config = dict(
    n_experts=80,
    activation='geglu',
    balance_bias=False,
    init_std_router=0.0396,
    lr_router=0.00207,
    optimizer='adamw',
    lr=0.00437,
    beta1=0.95,
    train_tokens=357000000,
)
Below are experts of layer 4 (counted from 0) of a mixture-of-experts language model. Rows are named router (the router's row for the expert), gate (a neuron's input weights, with its number), up (a neuron's input weights, with its number) and show model dimensions 0-95. Each number is 500 + 50 x the weight over its row's rms, rounded and kept within 0 to 999. Numbers have three digits each.
After each expert's rows: a language model's description of what the expert responds to. This comes from a sample of Wikipedia text that the model never trained on.

# expert 35
router:404507448487424506567552511504509507462551536440488367557473528516497546535466554566571514520497555514512564508495471516504557537435413559574471492459490529500558496538449560556485460531392538556559495512499526475414462488474578506483512454497558486506526661441482494576484425385572468421
gate0:608499496517469433545557565420516541508502589444452468562479456556466451501485521468441482506584464625565455497492423436530440480498541562513491409520586565493586471492510464511413442454448489474494580426504492450573546414403417520480490495448444468478530472494523587473501430442500534479
up0:502480516550425455533547549459494506510507581464491493562545543513568434501459394476395538578574463576440540503474541507573427425527499559555427422497491513524584503492529441520372461480484480487477469458482452468547529421484434622472573371488473494530489523526499485515560481477559438560
gate1:480504450462486479558482535456484604679482571607495468564473504438500523544591436500579514510598554468522469468425468523541463450506623496456492486498546544556506530439484446401554493588528443503525489463569543542538455538534473488498490581530453478442441472447495571497516488427485489451
up1:491454585521476483558592524483569473360446519407506569475572439533532478462479512444527462532503474591534455535555501428511443545509471515490474496477538487495478487542563473597386503446518593478566499503464374454512541404522541531546480386568506503540507486562523449463543512569571473500
gate2:569462576503446526502504530544497611534513558491449503514513538506459502520440482441545498463524524492384514453510556402518446492490488515494542518538456560444523541515488481541366448418497510555626542528401491477505472529491483633395536535436497434524572502517415573441423475546557505471
up2:491534448546601486449518507458470450501501407448476492436504511508488516463543415529463544534519487571600478583445414588451459473486468562512501494436530462455472477532502489504621441630536508507475513457547425477552582468601448417518527557483504520457483483459615528505506483391507435556
gate3:505473540501511494446376558558451547518482546546531423516496525474523477522432426592478500438455523440577501487446398491520540606422484485561439598456431499494493470529552527520484462500433484524437456443515536466452480482524586521489469502391443552543484507566483449615456470404518564417
up3:516519432518526532543610513472565490470502488436499538512518470546526514470546383533478560462513428511440436525557473501428466437536498575393443495515595503461506377443470505503446524514490551453587543553558458465469490542434417412497515445596481512440467497478606449450474531502382504472
gate4:490535513471518566532548436563431551566581480481493520456505535523532548520446546576399582458443530394515514416505543506426578432531434584436503616632520508432479469567443502559518515494489524535526479441573497541507512492488522427461444599467419508442540496571462514470462491519489546502
up4:518534526403462506512523506555420542562570568548507458517442569526548447549409548573531421401451488441471522344557523467417536485521498545535463548590585517499434512543507543551512530513436526516508529467582511541473433516431527425422396495451467542490489484572507485436464465504512490523
gate5:479470506452483529464530539478515624443490590467464504460471591502545421524486531582515437542435523434430503437459545457607600508492493505492495565501487444460494495465506438520571560458534456514597546518604450512470530552523532521485407508494533504489576484578492624505487451595498405435
up5:429574547541491449511449449486495452477486513500554535446487548471501473525477425499525605525569475628534523520505495460453508593493565481511485579474513478505450483531554539509564600558540429569335447521401509469497498392476414530466506399492508483503458479446430494488506558418551502533
gate6:502457497436471532525546551383477523490412470494516481462503556439473479462434513375451467514362463462560491434510544470534504496499485514551512526450554539431495445505489411476511523375585419479601522500442542566519500507469511538502532537486496519552564508532512483480639527572503377526
up6:612542478572506526411407478578507461479435523480476487434561429534531513442539469570579562574515549619493528547498506540463485460478527497517500527545540397409519476480475392495550490505433476429507478512522507430511533461477491408486341526504498547452433511495468486453418448495457545526
gate7:504587514568503470452516473539502517542446525498401532507492516558465461353418507505529528586550550606464491548524553484478500466523468556435520494483552527530427534421500503515533423606488480503579477486510437420586488485480515576488498482447499423600369403536551511484447431489463500471
up7:601471433570549512469470540529486551509428455454501502498460543569441506422459508473488505519560530547420468559507537489396480574458485618486487521451528542443441464494506529538492454527471482486571618458568492442514468485499543571430454516446556405583434443499506560463488473426408526387
Description: Text after line breaks

# expert 34
router:562467527466383514402601441524401417458559458440485545580428499529497440541565524480504537457437489473533545511511541542522483436545580422374460549534436450512605505519463563500549476461495445552519502455460455558545484492550496468532447500497536588473504447536566458480525450533490593536
gate0:488476440462481511434506538477453525509502544469587416601492502474474489543499387554475468466481520475511513486385540491391500497488359540590501546422486404444545442491504481448538471484469502416626523454492576411434503525505564533466460518460479561461527481605441531510491489517567470458
up0:455553510521537434485478477472520512500502522569384563411441511550491462489511575461500549516500482514485488547623424456554474463456557457424594474583470602550470579486543489521402536555510521497359489498489412528535544561476450472485566484514553439451436542435547476488519509408462545535
gate1:457525472507455470434499526413513525508536490551505505491551505491493498474503492463494529570510593485500512469499560482457518457438434603520526525427484505365469525469495474445497499546599534468542514513473507498618505478492407554430475391471484385499383512555524564397542416450510624555
up1:499607502477492508579459420528536573450453515460532498479563491527503497517490536497542512484523506610455521475502409471522430638470455446521456431531531476550554393491480456545563400524414497479562520482637520483431490531493552396509497592514580543574478509443453521505428487511455469485
gate2:568533426646435462419487397464474460510476451534570509494515487477460470409441551433536449422484486601524518537578455422512499431412532437533542535490595495471532452405542542426469446459445444504494429570514459547500468580503455534469543471422512494485521523563470435479538483521507507496
up2:530490481553501457432477506664511454542545479554558490416440477439473469546455539447472569378561470497500479464535391473527502448520556519542486591516437436463483527441547510514559483523481409424556522471504521552505495530463616516490569376417459462504549472549428544484452495502488533514
gate3:511469490556573553464462559407507453470511493442512433510433509518429505474495524678524516463499489507481476466503551533551463503471548491520474535591536493480423428480664451424573459460471610499409546472467553473504513482517478505416591488608456449504516440519469494541493546472552532509
up3:435499490536445504520500456557534489464479526552457475466507509436524500522531498425480434557481495415534539578519448421435547473474443529548506485402446505485551590496479530597498595599514501427562449539586537483502408482491524468538444464399588517494550567563469587449520504509537364551
gate4:435566518513523491541581473502504552446547450482509509544586582474428527511464575474497532430539588523499548512443520441503489574476526491552447522541600588537537501451552464471477447493506582536483634462430502534482480508478511420454538494567503320516469591546520541491526571496548565464
up4:549530585492485478405590497532447487477499466448555494521487417526435480617530441441573455417471538521442481424468518550524501525565552503519486542536497506536610547477462561502537547553564454525470556448434456584583511434486511396486533528597449426520469546454521445550470524589555554513
gate5:519491538526548420451438498528528447459509500460576566491464525370533516468571476430546438470482467562527351520477517515370471448485516570457542512428464461529521577442515512475495442471429488502471550553458349540515500530525505541454569552529483477523492551479416463459487555474571413485
up5:551421577526529519533460525539428512516462444490473551522418457418587481555502578463544531561520435481498381541504482509484490474535531405481510538533441511562593563550480524496456473400406443495440486412518437566630539485483515477504481619498492423472451477527551465503481489575518440470
gate6:472520544560620492447514459475585403574547503470503477465514486400541521577568520461410515510510553477513505505475477401553625470531446454513498497547472480529493527604514546523552482514538518500459515520474419466578557338544480509498546428455411509454427503506497434533488541550432534500
up6:495487531489433529488510551468448527467550444548519445469430542583450521459587483550471417486495522560569506547516464478479474462471602551501485505397577557554478514422591528419509554531465539485456493438551490451430411578553450474534469551603530574520538474579505583491555580533513423430
gate7:465480493637570461481553513480457478354453505457496546462484528469411506388530554451478518558454446515421449509451531513501548532529528434592580487501559501490453497416582505422446456423539498399458513525591506492582478550546548565421497508533537451469441478561471527526489544497531491530
up7:528533449373444516588435492530551538561503534535550420527549542488516515536492452533554455459519552533591510508487412496518527574454440567402513554465479512499509496547479480557518473627487528592520472479490489489383482502477473505580554517481455529516570534402469462461612560473410418470
Description: Table cells and said

# expert 31
router:486439510560544529453613416475532406494514453563552563496450517519477470475525442513488573485493500421502598428515569435579422465557574472605486532473472407569513478468491496449471528393514434504482538483557555591630526499486561488507449537499507600489509502548579496502504476520520535451
gate0:541495434542457586515412471478485507599540530521477359449495502371512484567487577495513517483506450574467441436497495397467493501439461588523481471412501440414508442605544480507470524504471476536624497541489562433495527448543500528483529489561536530539597479425517560472478483457536477539
up0:498563545494567470498553573512455535463521584555494563509533448545533476454517478502543516508553517439498544539487541619515496519457530482409503500519513542525497631400406566486529539556464450571433534429531407535498540450494539553500455429386456455531424422531554529560533547532403507561
gate1:567512463496482539466382501482550445503522478495464475527535529389524470519471508559561524399507514576560522478501493539499486465516440434551524629545532509494477499551535370474549402515434589469543492490485546474524538505485406483382554543410447414487477535619514465502518459481572495544
up1:476509432523551559435400457509532476605548465531441531470528506390551443525455566532554546420516440518520534510526534504473544498589428428542494530571520564515465490504441555431507510432479528529437599507521606537504586500475474541466568531549509463471476441611549493523480404506555459589
gate2:368483480508435542558559487400513458541451448519605420444517439507500512493490540510537478414501605491430423594489438467514424572492522523514456491449523456474476474471451553536422539569589460478552580526524498442525518440469558514518415541527513486496470522443507628483440433448473489527
up2:540521589486498442514459486571471504554603569475450545505458515531471537504503417486383554522472459497518520457518515469467501573546539447485591537482570490506559582476527522398505499443498436465408393538533513452487556579413449446576466549556550511499437520543458460448497603543444453415
gate3:499452503534409513423549427422497519425489532496436493505494487567546502536449477458453478545572457555491363463444547574527527515478541474491548399506461470583478458420482485404527523490437560468543543471498493465537584468435506575431457427458438534444513440410551502563467495610473560519
up3:484449536502461537464558504542483545506451479460580478509532455624471580418464451499424456466597534482510431576480477518540570568533476497495663476463404569543509434534482631477511527546520530550464544533493551514499537403451445565481483453400485509445459501494494496468465537550489530435
gate4:570480498493499512603535594520411470482436520423492496536508443454516487527459514535602468557539424497577413561509427550433464506516556524404531521554497495496571541408494505522529510466481505518646557436529427516525548566485587567549482532542517501482458448525495456564460437539548396535
up4:471475492591473513536460595509490482516476523469427479524499375518530518508446493548660545549558451583560486499544452434504487494474503498457519544540471478504541518470484379484586539408457485491507551436527367502524599513413563461483477537471579530446439528515551519593489462516541449482
gate5:555512492459474527565569455569366494533489437487559504483494471512458611600527491446469517549566578443528482447425460454494520458534552528512568511395531557512603477578540483505461517489547428453534438545479521492555545535545458519571585536499503477530424585472416520483607493553548514537
up5:549494486437478586469460494511576482428558544548457576498525508534554480501600415528623478458494480505414518587535530554535521473467539436512484489508497503511376554504484556571565449556470524474519520423451469447383373483506460487476472399491422451488543465527535486562450487420545525532
gate6:478581545521507488589360508444444568563468490575516494440554453468450482429629571555511508543425509516460443512495454522466536532517423563457492552542422509477524484495471471430517547469536435513471602465464473497490537495500497590472554368419586528566458470514466475526495559510478551549
up6:573590590539526479478461546443443535543549451547471484433583401468488484520558548422502498434416441547426564495522500523546475479514416479573493557563426487489550418495483485428473539489396366481448529467480533481557534507561524584445606506464471514506516442529496530473531581539466482514
gate7:464530489504516571535448504478513453465482658564511617431541527505524452434591490530539481565493413565548487559561529529476515507596537463471484489467457458496475420516556467446486463448531555530483579430517433530452507530433410452448535484527516434452439448539409463536573444404533524531
up7:417595530585669501592522457583508488599580509554536510538408461478464435486519551529520479486526529547522528534482479464528467567525413504508379464423570504458471420486518565536469541518553568560535433490481513464408425547496531548465479495523509484516544459488458566560524451503483528509
Description: Infobox line breaks

# expert 36
router:541494479479586558526552501533446472441507516581532429553540527452505482529429468447497422475526476513460567524385481527551528475389493406537487578510456479492553461506476417494463428497531558492525513552446400506484615600518449451457475456585489457467536489469572563486531540403603516555
gate0:492511569545460496561453569457419525495408408519462507497402394385496548413489548497450504565501488494469495540447532555490617452538439530511426385523538537432504473415534556478508480531526479456495523448543526540570413515458515537407505528463551498484530386490481471573471504471492445543
up0:511470608525491544504477592524439462443461418557414442427427453416440513448493501459464443502502501474415537545498391548524548492463454485555458492604495469397514565412534530515530534571538493459506515482466463473572451584510467549420525565489532462464498428512566537522475506390483458565
gate1:539432520571500537538547539587458491539465483494402417619464531502390455491476437425493462534528486524503486571455413525583534435436547521536464514427541464505500451518514455478427446450481503441590530446614485526530480588414398526448554485475434506473529497526436544533475503481560484441
up1:559599509477463402419401538457539538469495479450548496441511477497593506521490444578573509496429594529528462469575511444434482500577477462453484470553488509535452508481528432515487618529462487494421568452417508461507586367536564506573439487516541556529493525530566405477508530474476534496
gate2:483634512486490434404487460551407588521493448441465484539553493524446539568613518417593435490537498495514570501436481490452528380481524504432616552507567515498512475490448515405450508433480559537471492499448544540509452480450487518451546546534551521542453518443530496441544562473495499598
up2:449441571532467500586517586547496541427485494522471527483398501454597469545480471498507533507472481501470431487598521509555521382513476512653542523506512449530455442454538527497534522484517429459472522658512504445410514515484431433438363467548477442516540516475507500543483539554526526474
gate3:572547465515404546614481406494571598537539553463509512495524520508469450489459562419447520528550518544459450462388451393617518480480465408508558520488475512478417447589510576504415532533508443485507567497513463525581496481489490496517466512481502557537534523592545506598494500427539475451
up3:413501495476509491438548580455503418498462487533481500484477439436546540447638442554492483493418520427447474482563524633455552450470486600540445445577526556497472551396508487537503470528461452505423415464495549478430471509498494507507521539516509478496420531403447534475463418586438454452
gate4:630477527588461480513484442555453495533556505499563440580497470359564524506593466593541458556435469470457537525467492598477418577489469427444565523506528385451500567556519493463519486498472534496462529594505538552473489531596460493544559487496485529491521485482556497425548491470558572542
up4:529491559460481502536522550516487433411482413537402442479496490594521499547499430528429556595461443590530529476521509480387439467526462606537451433450505471541515441529508507518550469558565419604462523557456475488522514500466461430592454470509582483467527445484511459553479568569478571574
gate5:467481534391514486439537581496473541467416488533519509495382484525450511514547420580484537546469491595463448473414532538454499420456522584646469532572453459462496549535539477558411524545458474448554438457492558485538567523530466465446460403460535489478417501449537589476538504487487519555
up5:364522462512496491526460432487599525416566544584513429512459499454543339487449454558538489534474507469460492438429490502564564470471588459394479534536506427418523510472450523394505551465522416545436501499462587533560474572537416486482488528500484441503471522526500540486474463466473462510
gate6:491491472427569502484586571463499458608511526481550537508561544474435474483494461492516566528505383466431488543437533576475475578529458474487454543531563435525520484577470423539595488418377485445564428544523453561448567521516488506531507535467463543462531567547405595474552469487453464567
up6:485565385486540573511513529523498496483522518501430470476578583563525518487338471532535594501581468475371498489439470504550563562473498491472502471514573429546520545586493494480469580507447448420545502445505519411516505590568420504501472582524509464475529494530474551499583481524584472540
gate7:495367572562530462522526485436403478524460452523556514481474619533471590534494564520431525472461530579456495464508459449501523490447479486431576530411501497512478420462467460460463454403378509405643553515546489508503544462489457507469471528488496540498488419560506547533545492447502491416
up7:435602470492487492538489535554616500436421548531500524517515387441519467387539448519481494599501533444495476493493545492472517433565611560506507515565522560466517540506490600478464504529526457487361420432539554502587427525513534575512454533482564506536525483473441453486520531531502419565
Description: Mid-word fragments

# expert 52
router:408477531501495558500514461469512530538564477555513570481458569518519506433442567440555403530437492518422534460507525554573552501432525532515484421497438488536464490502471521435419576389525524443397532527508557509471547500460510529510499507604468500533551552420531401611509434619566527500
gate0:504565468550520553478544554499465584467484516409460468469484462479570534546600599481542530514426466581544506473436454464502456426476447550530431499530610507500509494536447547430476490478524608471482611524563497441491411462492453417507582469618460495525433500500564533571496491489590493467
up0:482450525581521476593545504517523486447455551449502465455521469486513574455427530493432512458598498610483516513493504509506618551404512468445517620517555510527508504371503529453530469532506495548498571491485501463430546559511426413425439516479388499452584497449445484415512473529481586519
gate1:474528434531509498510450512500556560386436525422489542490462363501538590468581566444516510509588576569526519505560500442526530521538353465546521514488479534515548550485453420499566568491519495473535595397529591475484467461472456487458519445521550514448509529429548529526459462495583561526
up1:552538655479494449413594419444593447504533583527431502627548513451497416521475520479547486515481483539430449440482498559509491515433490441578496440464553525482511508509490534513467392502494556473484505566514492485528573560567405499549493483554526600542483499457502466418452461498529572514
gate2:563489522565522494561358484561529555524501580494527506589510470486503504496532499551558587490568483515553469461480444463407423503483500512458425538445598475511461455547530514474497513489388460355529544418501534515487539514457524391488462501461611495548465519571455477548484435489513542596
up2:527502541525489503520343460517442510567539486549538527520442495544461447472497557500502508526553513586495519426504501447444459518520458616456455527453560408534431474530554473459555539476433471457460575537457541560442511522451602439589503466390635505464406547503481441530487480460532511472
gate3:499483470500439475497544577556496542642385492497543476545498566522511582444424520515529514481597556487506469457427519535481596531455466540443399474546431490510547491478461489438515504529511481461466472518599511483416573452405603533522493419453404556534496464482504510580506467430442534466
up3:508489521472554461496424412424518402434621461568434501544441431449461494519568522465508522480455473541490531517549502425508448520524548453556511479500493543481487471520607508578424488466452520493548465536425481479579434601622424524492486587531584456495485519548434530435484490460589516447
gate4:552529436441551501554407501586358614478505515617486533475523532535558549562408418506488407470550515516540470522512560453481472520520576505439596500532517564518521539434496474478457508518420521501505451472506509527469422561490435449541528491516573449486465382459458416466519492463557469494
up4:498565469515454557561536513506565545415454515480554491488501518455506448492478610523507472452576521532538556521390555548426461553420444447480571619482492540492557459529546528453634405468537502518533452475438505494492491427505439400369534476464455457496512530444495457541453532421482514510
gate5:515568550521542558452522470398526549552482563444529525513480541501563507532480387629517490586414518598504546479512463525503517389515550565588457626531584563453522497501528445448459480522537572462483547519504537511450457524511545528414579500569455434466532445509508513484462512546566558477
up5:573541540500626474457501515489467563490466509528533514450494543458515503523383487505488461513468552505542543595474469462552530294466531560589469531531581524483578567499479471517500427563504562479437547442481521540415470544475452572509515544521527455542550402494483587535508433550490520495
gate6:501458401546545505534495552516450541548440615496524493524514519509408519495466526587453531536493487533530501512520376500521508534500497481560478522571605522487495409427519519455451508480524520479568553389472467555503600564478435542514473582419552441526491417493369490508578473476442595520
up6:517473480519558470566504481472437410485602520500515486454488447459497456527571519457587429501490405528515504429495509423490418558477571581576548503436575481545522514615527421516485509517439486532477546569542544534540447509458472587460526529539589576498490503490438568402465509455504415394
gate7:512443567549434460560502503479433609556557497459538386499557504482503599455487469496553464480459471563521500495480463442415483466514452551512588603605475535484439453515517501559502512457474565402499525419525366517475522486529391449505513530511557534485431410519535497444499531444543466544
up7:492493570567466576558560520482399596527563494449523479521524488495568584458429453466512478483409487507521530522453506485403490407489501594488569581599469582504395445540488519516508545429515604502469479467486357538457449540535482441484510527541485491462476416499551470474540560478536467518
Description: List dashes, letter fragments

# expert 10
router:533511474528475538499530425542547434465533466486426504536485501551574534515488531448522494471562576453442544557576544479437477448516555524399562511493472537474573435616464410499518504545452455443428518563458535581552498464440607548506520486511507540438544414515571625419492569535483543566
gate0:469435569534476446541472428562528541499408603412459496584575424519445468522588482548485479483521495573546509552433456424495416395438536497602526514561575479524529445454491448513481477457559539454557507625502505459556452520495519508516553459490453583439511555544528511497519450471505523417
up0:499498663531431441435547466611516512522508569427461509544482483485509586484471544507578484592470530507478558489417550504511506437546587545492535534461560501486602460541459466511474512513489464459516595611497476537540456438465492512560523373489469552471548521524563547490492501438394488453
gate1:512479463408497521533509403573542626386447604534504437500549498541565489522500527519575571474509492515504493451520523427574519487467591462562581563494519527472551556436616516513541466370435430513527555449473434467500429545478601510507515558528546480503522532516513534476548474496482494446
up1:586461480465510469482532496552507470517468438430495540448543477504553452430544589549540402531433460530509523493475467502540484538499467423613479500462457528474519541568530415500598601522599472548532445537419481549570624495541448521578482422495579550480465533475428441435575493512491450530
gate2:528538412462518518509462489390431539545544538450519490559546500452511529490518583481411550540399471462408513475506464446481507542595450490434550440461543526567441505524524496601557553508539484440553544366511546584459559469429595474440536505535558469507505522519594500586444496468488477486
up2:488527426479562555551503420487441516459524563441527455553534562495516413479499539431451564407519455483523515576474468379460502531511495422441580505430559601560583414478553482535451486451500489477529600436479501536466528530459572515398505535565474576463534463542585437533438484504500515468
gate3:523453507584508573496487514464552483475499565439442454521465515488473612402549498524507436535506486499540486480440463549461560663521490399530597518423513438403458550536574494493444503337560447499523563542530482573534470512587549476502508479447546497514521467443545454503510500470481522469
up3:421470464368463484573534512387522500560494446529525524436506459501430428572484546524531484494523520484526512526499549498461463374439468533514380517520474404501438510538529564480481498583479570470489390472551524439469479518457513408451513554533509504496387558559439496546529398461546479513
gate4:477466483499529460524440509504485525552539549593591465481539393501416474502443496441576502518468531529485490454578503413531425529507579507563459415551490570542518461502528515579431534527470516477483520557576579467537437475450537405452542490399403541535470533456514557542502449456434448374
up4:510487510575567437454430528386499529596428505464535433470515474497467549498435585497510526491566509478440497602473580455558490536529471498554527589461418495488507439523543493518465466444548564528491454501555512563569488521591500493505515513500616534510473461557530484429563362532540580403
gate5:464485405424476554430457507435552488485475504580444553484544413537389496475426460519476541453499540567510461524555553496581525525455620604458495440531542515485556485572486480440578467501464577577511453460550494509503549493449435548513347487492498509449461553517525467494511561523435513580
up5:548451561592534485401409487525467516527541506465494545548457593496519462498464548511523473589507521566524537537492438533572511409537452433477488452536401476507490434419525500489495546567504442405522417366502477464471571472476469489518483592415511590503461465551521434580464575513510561515
gate6:465440475645556479539480422444552472489436474436370526509435460498513500461520432518470461561417504426514521440439561532513502468493452511508520509502536486571496497594491506492546559473480448488459512481540470534545510535428629487472489694592459493518454457494481493508458521429545483522
up6:460560530450563540499525503467597529572575490593550445464538536500508529451384386519511532450540551507569453491516552486532492529456448538489456423482537547424456424551554508500379512519623530534469380551560443541433512545611487577508482516521512484539499528497529545504511486527554546470
gate7:513558521515524548491526562528533458500501487479602346486552644385505509473440486462535500464550454492504529563488477425424506549506410504483511479565448557512399508532463547521535475566505580532554540469467484472469407519549539505501549457468434402528517440484470408494465500397464470554
up7:510532480511460595488538518506544447511596475491555387359578602457474446463517443444473475426477491523491484490542454419459548516501523553537537475630488571536426438598479535454494506565449542518444515539528517502423538510540553453539442458410508517569436494470498497453495549453548423511
Description: Noun and verb stems

# expert 28
router:439470504451525494469429483549468499549611402558554605542495591512572527418509506476428508460520566440459517505500562513485579402452487466407598531510470605520515454561409467449494506524477482553409425530547433506469546538460493417520510494518513472478567471540417508566530482513440457487
gate0:541499445532595462471436459469484475425470514439523456482468547420552544562526517574515513478539489525500545520515457449483501476565501509473516551510501386371583461420487482471521563598510620459540491514440472449567462477632409482481603576432567516456476512480446490439498531455500542528
up0:481468473448556521484463429524495456444546442506485420540453585478565504541518496530445484459560529484539514511488437519501529488531609497456520530543467445380570509511516457398499686610456552489511439519504456476488423479603491495504489532372574515438531484463426468493518486496460483560
gate1:468450464473501437486608508554537552536544538519497585515488489527624489378480534557490462467499492457489470519522542450526584495494555486443583550609476441503527467471477500430433452489598534481442533437562416501398557501448550466392519464429481465408446545510450502439544544497539539476
up1:439465483451492505505428503463470396501439522524465437532562506491432503588524407585523550607511504521454480486506377503521454547453487572526519410437524508535468536437541480556470535557446533471500550493572509506548460552444374490627497513623582468526500526560507477530562466454502501544
gate2:519501517518552407469551538464533563543461422519534522378469466559495449414517548533471488488542523467534440509513453456458486492377537447475559592512428541528483495516622422425514457448573545579506517478551429469586534502510571483425565451433445485469480542582550500452575472542463514550
up2:577611418462574454605485479506451545528537424485553516495470384502504420565391504494450428452447471522558465533471540498470527450519539520512472462430488540520494499617570591423519480454539441505472499529562525498560540434534533521422518437447475493516492426509500543563486422612510511488
gate3:439531436488455519483507465448444515522475524472541506520506503553513509467439516512457523590572508491481500391519524560492557375447462449491477513548565501471528512517527499357376538497507465442482455548525483532441582475377505501544489451377516571493396466501454501590598502474554542558
up3:629506499580475469391435500607620510474505445539478531483440538487477519484485525513556499430479476515510553622529516490456440549578533547528455547567494535483460498581459459574612426494463543529534532433453506484544419479545562518512402527561483435518528514572480483574481489435544489473
gate4:544531510518407560494551491506557548434467499480610520500485475393480472482498582425526630463465469551492500466478500455486422531601542509537469455488545517446447534498539400562500534434516439500560482506483473497508527490555538512552372490443434462638469478513405541508606516471450501539
up4:543502523513490472452431500531483539560577496525525514520421502527503478497437540398484549488386423541445413522577510446562439473519509498443511530572542516485565548526457429429431549457470487453477473488506490461537543449484562393545423391379534496541534437485452560563598514492458567562
gate5:543484459472447427401539526538582494487443473468501549540575534419449454499395553578548522437503541473556540442502523460412450496578430424537421517569560555449452463509516515444493457455493527519532500529550570499523417419448597492512577452531471489553401496490486449572542527487416543463
up5:611458487495526476491431479551540557557548485513572580558444548583608522546462528480443381504565546514522527564510581567488490414460558590438530489530490555534490460542464491499410485491556419602458451439499461496537517430529459576527407486513463520491545458538466510473569437463492555488
gate6:479500556519524511518545487567514516509510558522572517570515442554519484546328505652505582473486496485520524485478475549541474396518571526521549478502496491525476463427446564546415506447460499536515530603438482539479553492484469552438406510455408431469491396543431490544517469464460581449
up6:465530522500465433460537519426513488472440492477479507454526504527543519454528511456525451431392468524508492451522417468464561500417501511488588534554479532501515555600507399539673447444538486559470535393461508482521411498491544471456509513576483493500514641520545478526415451595537527556
gate7:406513507469579572486477507502568486579513474466531564493567507483413509592460465447490589536511523469519468570507559522487515394518553490532382465497531514531509546325474617480434503403451517446522535461502537480522517550505390476412591457484482474491513491498495459551533533518529517443
up7:537482501550401401512471469510434493466475566492505417503530417445584432430448482590563507491406456536522529467517490455517457604489434520508533521534473442490512456566570385510565492613505477533497548536478471538458499424538560483502413532482522456558516563504513542405443420475440427483
Description: Name endings in tables

# expert 25
router:592549542506504492442535508516477451509447499490588468503405540517426404577544546479413434493459519556578555468481434494497466593539578537490508514517516541573463522509486532517515589596513488587533509489492425551410449547539568556499483449516400503421446424493523447440545566539543415477
gate0:414413514538473464449490576490504522595425556502539555460476474478635476567427511599460435507507554508476467496480450540519472570474592546429470395463568500530511451426416518453434557529449374446465539512517543547521526431485577487580424520521463500548531524469484500548537500522516498528
up0:431475586446530445517486544446495375600475646493486417391498478515504499535498546507451547490559485544502508493558452514551437523561540476463402561436580454525454512412471508536461523524560551375428501530521554504464527447436432534501439481420484516479486467444520502498473525519552563535
gate1:419528439578519501473436554436495486531507529446528434507555548489496512540447466456490443543587488582510442547492479525440438489457590516418505325393482502472460569413456486498584575501569515499461547451463492428501506544516449447514431512493519467489486437434530595581500489508582513515
up1:538521565462434556507556519633452495458514450479598510491533603530548550450430551482510507518510505492502518551498607463451496483445535514468460475494373497501487535490477533535545502487608537514520498375542484530480541462534507502567450506528388484576561431518481602402529583495465542421
gate2:616514601570500442465502513530441493434519472435554569491510587497560539486496537442463499570477458511385582511477464480454513489478468474594460522502522463458633458553588481466435474526487382534530546526462513463529479521481472585403553419516480575476529582549506527449494538517569473534
up2:537514526525475530549511406427531516497556458453581469507532516472563527433489651392496594479453463455446486514478629430477534502510443508608475515470534428448516502377538542569520468416578497454510509492469498443529529465581475497406456430471483458441521533471504470506545544536492558480
gate3:510479577451490481463551387526505487516540537579435432447494540594497517526428474421446508399550502377506491448540575419468495501530522607549544512438459483524508502589569420513544481491459549516446479540546523500504485424604465474552521540491495485446513465478401493402480487456493547600
up3:510477443532546528534535602538437561476467505456570567494456426443561532421540503589456507528461510593499547569438516571495500480515464377516424496468510500486534480483489621543420470512553426441529442498468470393465530554515497586410423502497454608490468551515559526499537531485495491423
gate4:513477581508489439443625527556481535468383432430479538487603527487571450489406451496531565539503435485342506448477516503511495457510504353476489588448493472466540509521484605477431441480525527459497521470514471471461458461513508472460549578554439475510525590547496458471501500485441543505
up4:475538551473454536388591466520509500444409465537484484515525524414524406562442487459432476611412459467457559549490489555458456502565569425468468554528533519468465526612472624444488540539463486493465488592485441488438440521501539468484465496550430500513478441489551497562598570546523487541
gate5:542446579542484456488542608542420558490433488464527563396517501506459568453490522504444476567481501500439487400462484491503547498520459418566557507421604493479653498485488573534411530466511469506473519519520540512555532542538420582463510551485454589479507511505539564415529491577554528572
up5:517525381540541501438501544469465479436540484441467515499500539555465436469470533497527472472408459466353489521576444511470487495479512433503515582514474398591476441461454509435460475506518550458637497454491531449542447522487586498479591417457585509500556497481520419544442502430469588543
gate6:513454542473565467536513506623500539588513413469390585474499490524525519444518479491561492465616482605548434544581467515447447468442547457417482549570496507530499488477500460444467525508528484532571531546376473563573555409546459525477602454483437499558520493544502459513456501563519532555
up6:509586461548539597559431393469536427412523542524590461556575473441524538507505486513451549503433420375446530467437458499491560457576443549601515514424462459459518457496519459551566445471440485488506522470554553494471417619514528514535449535508544491531511473559451516427481536464542491484
gate7:494479449487524501573553565462437504554472586462533500439532588561514479566560522421611435487513496413581433482498581515493511541507575519537539422398516496541447470514404526616544498545547512509665485477492532580446530430441507475511478405464494482529461459462519481492481501532499517489
up7:505460588541475471446509495493659493485527491500513479504480422473555535512490498538345515446499490551474472360558471482549409395459410553508496481518453531508490511464522450481446557473524484425395515526602496506578503560496452473594476577527486558487502513484567505456465513463484501411
Description: Opening parentheses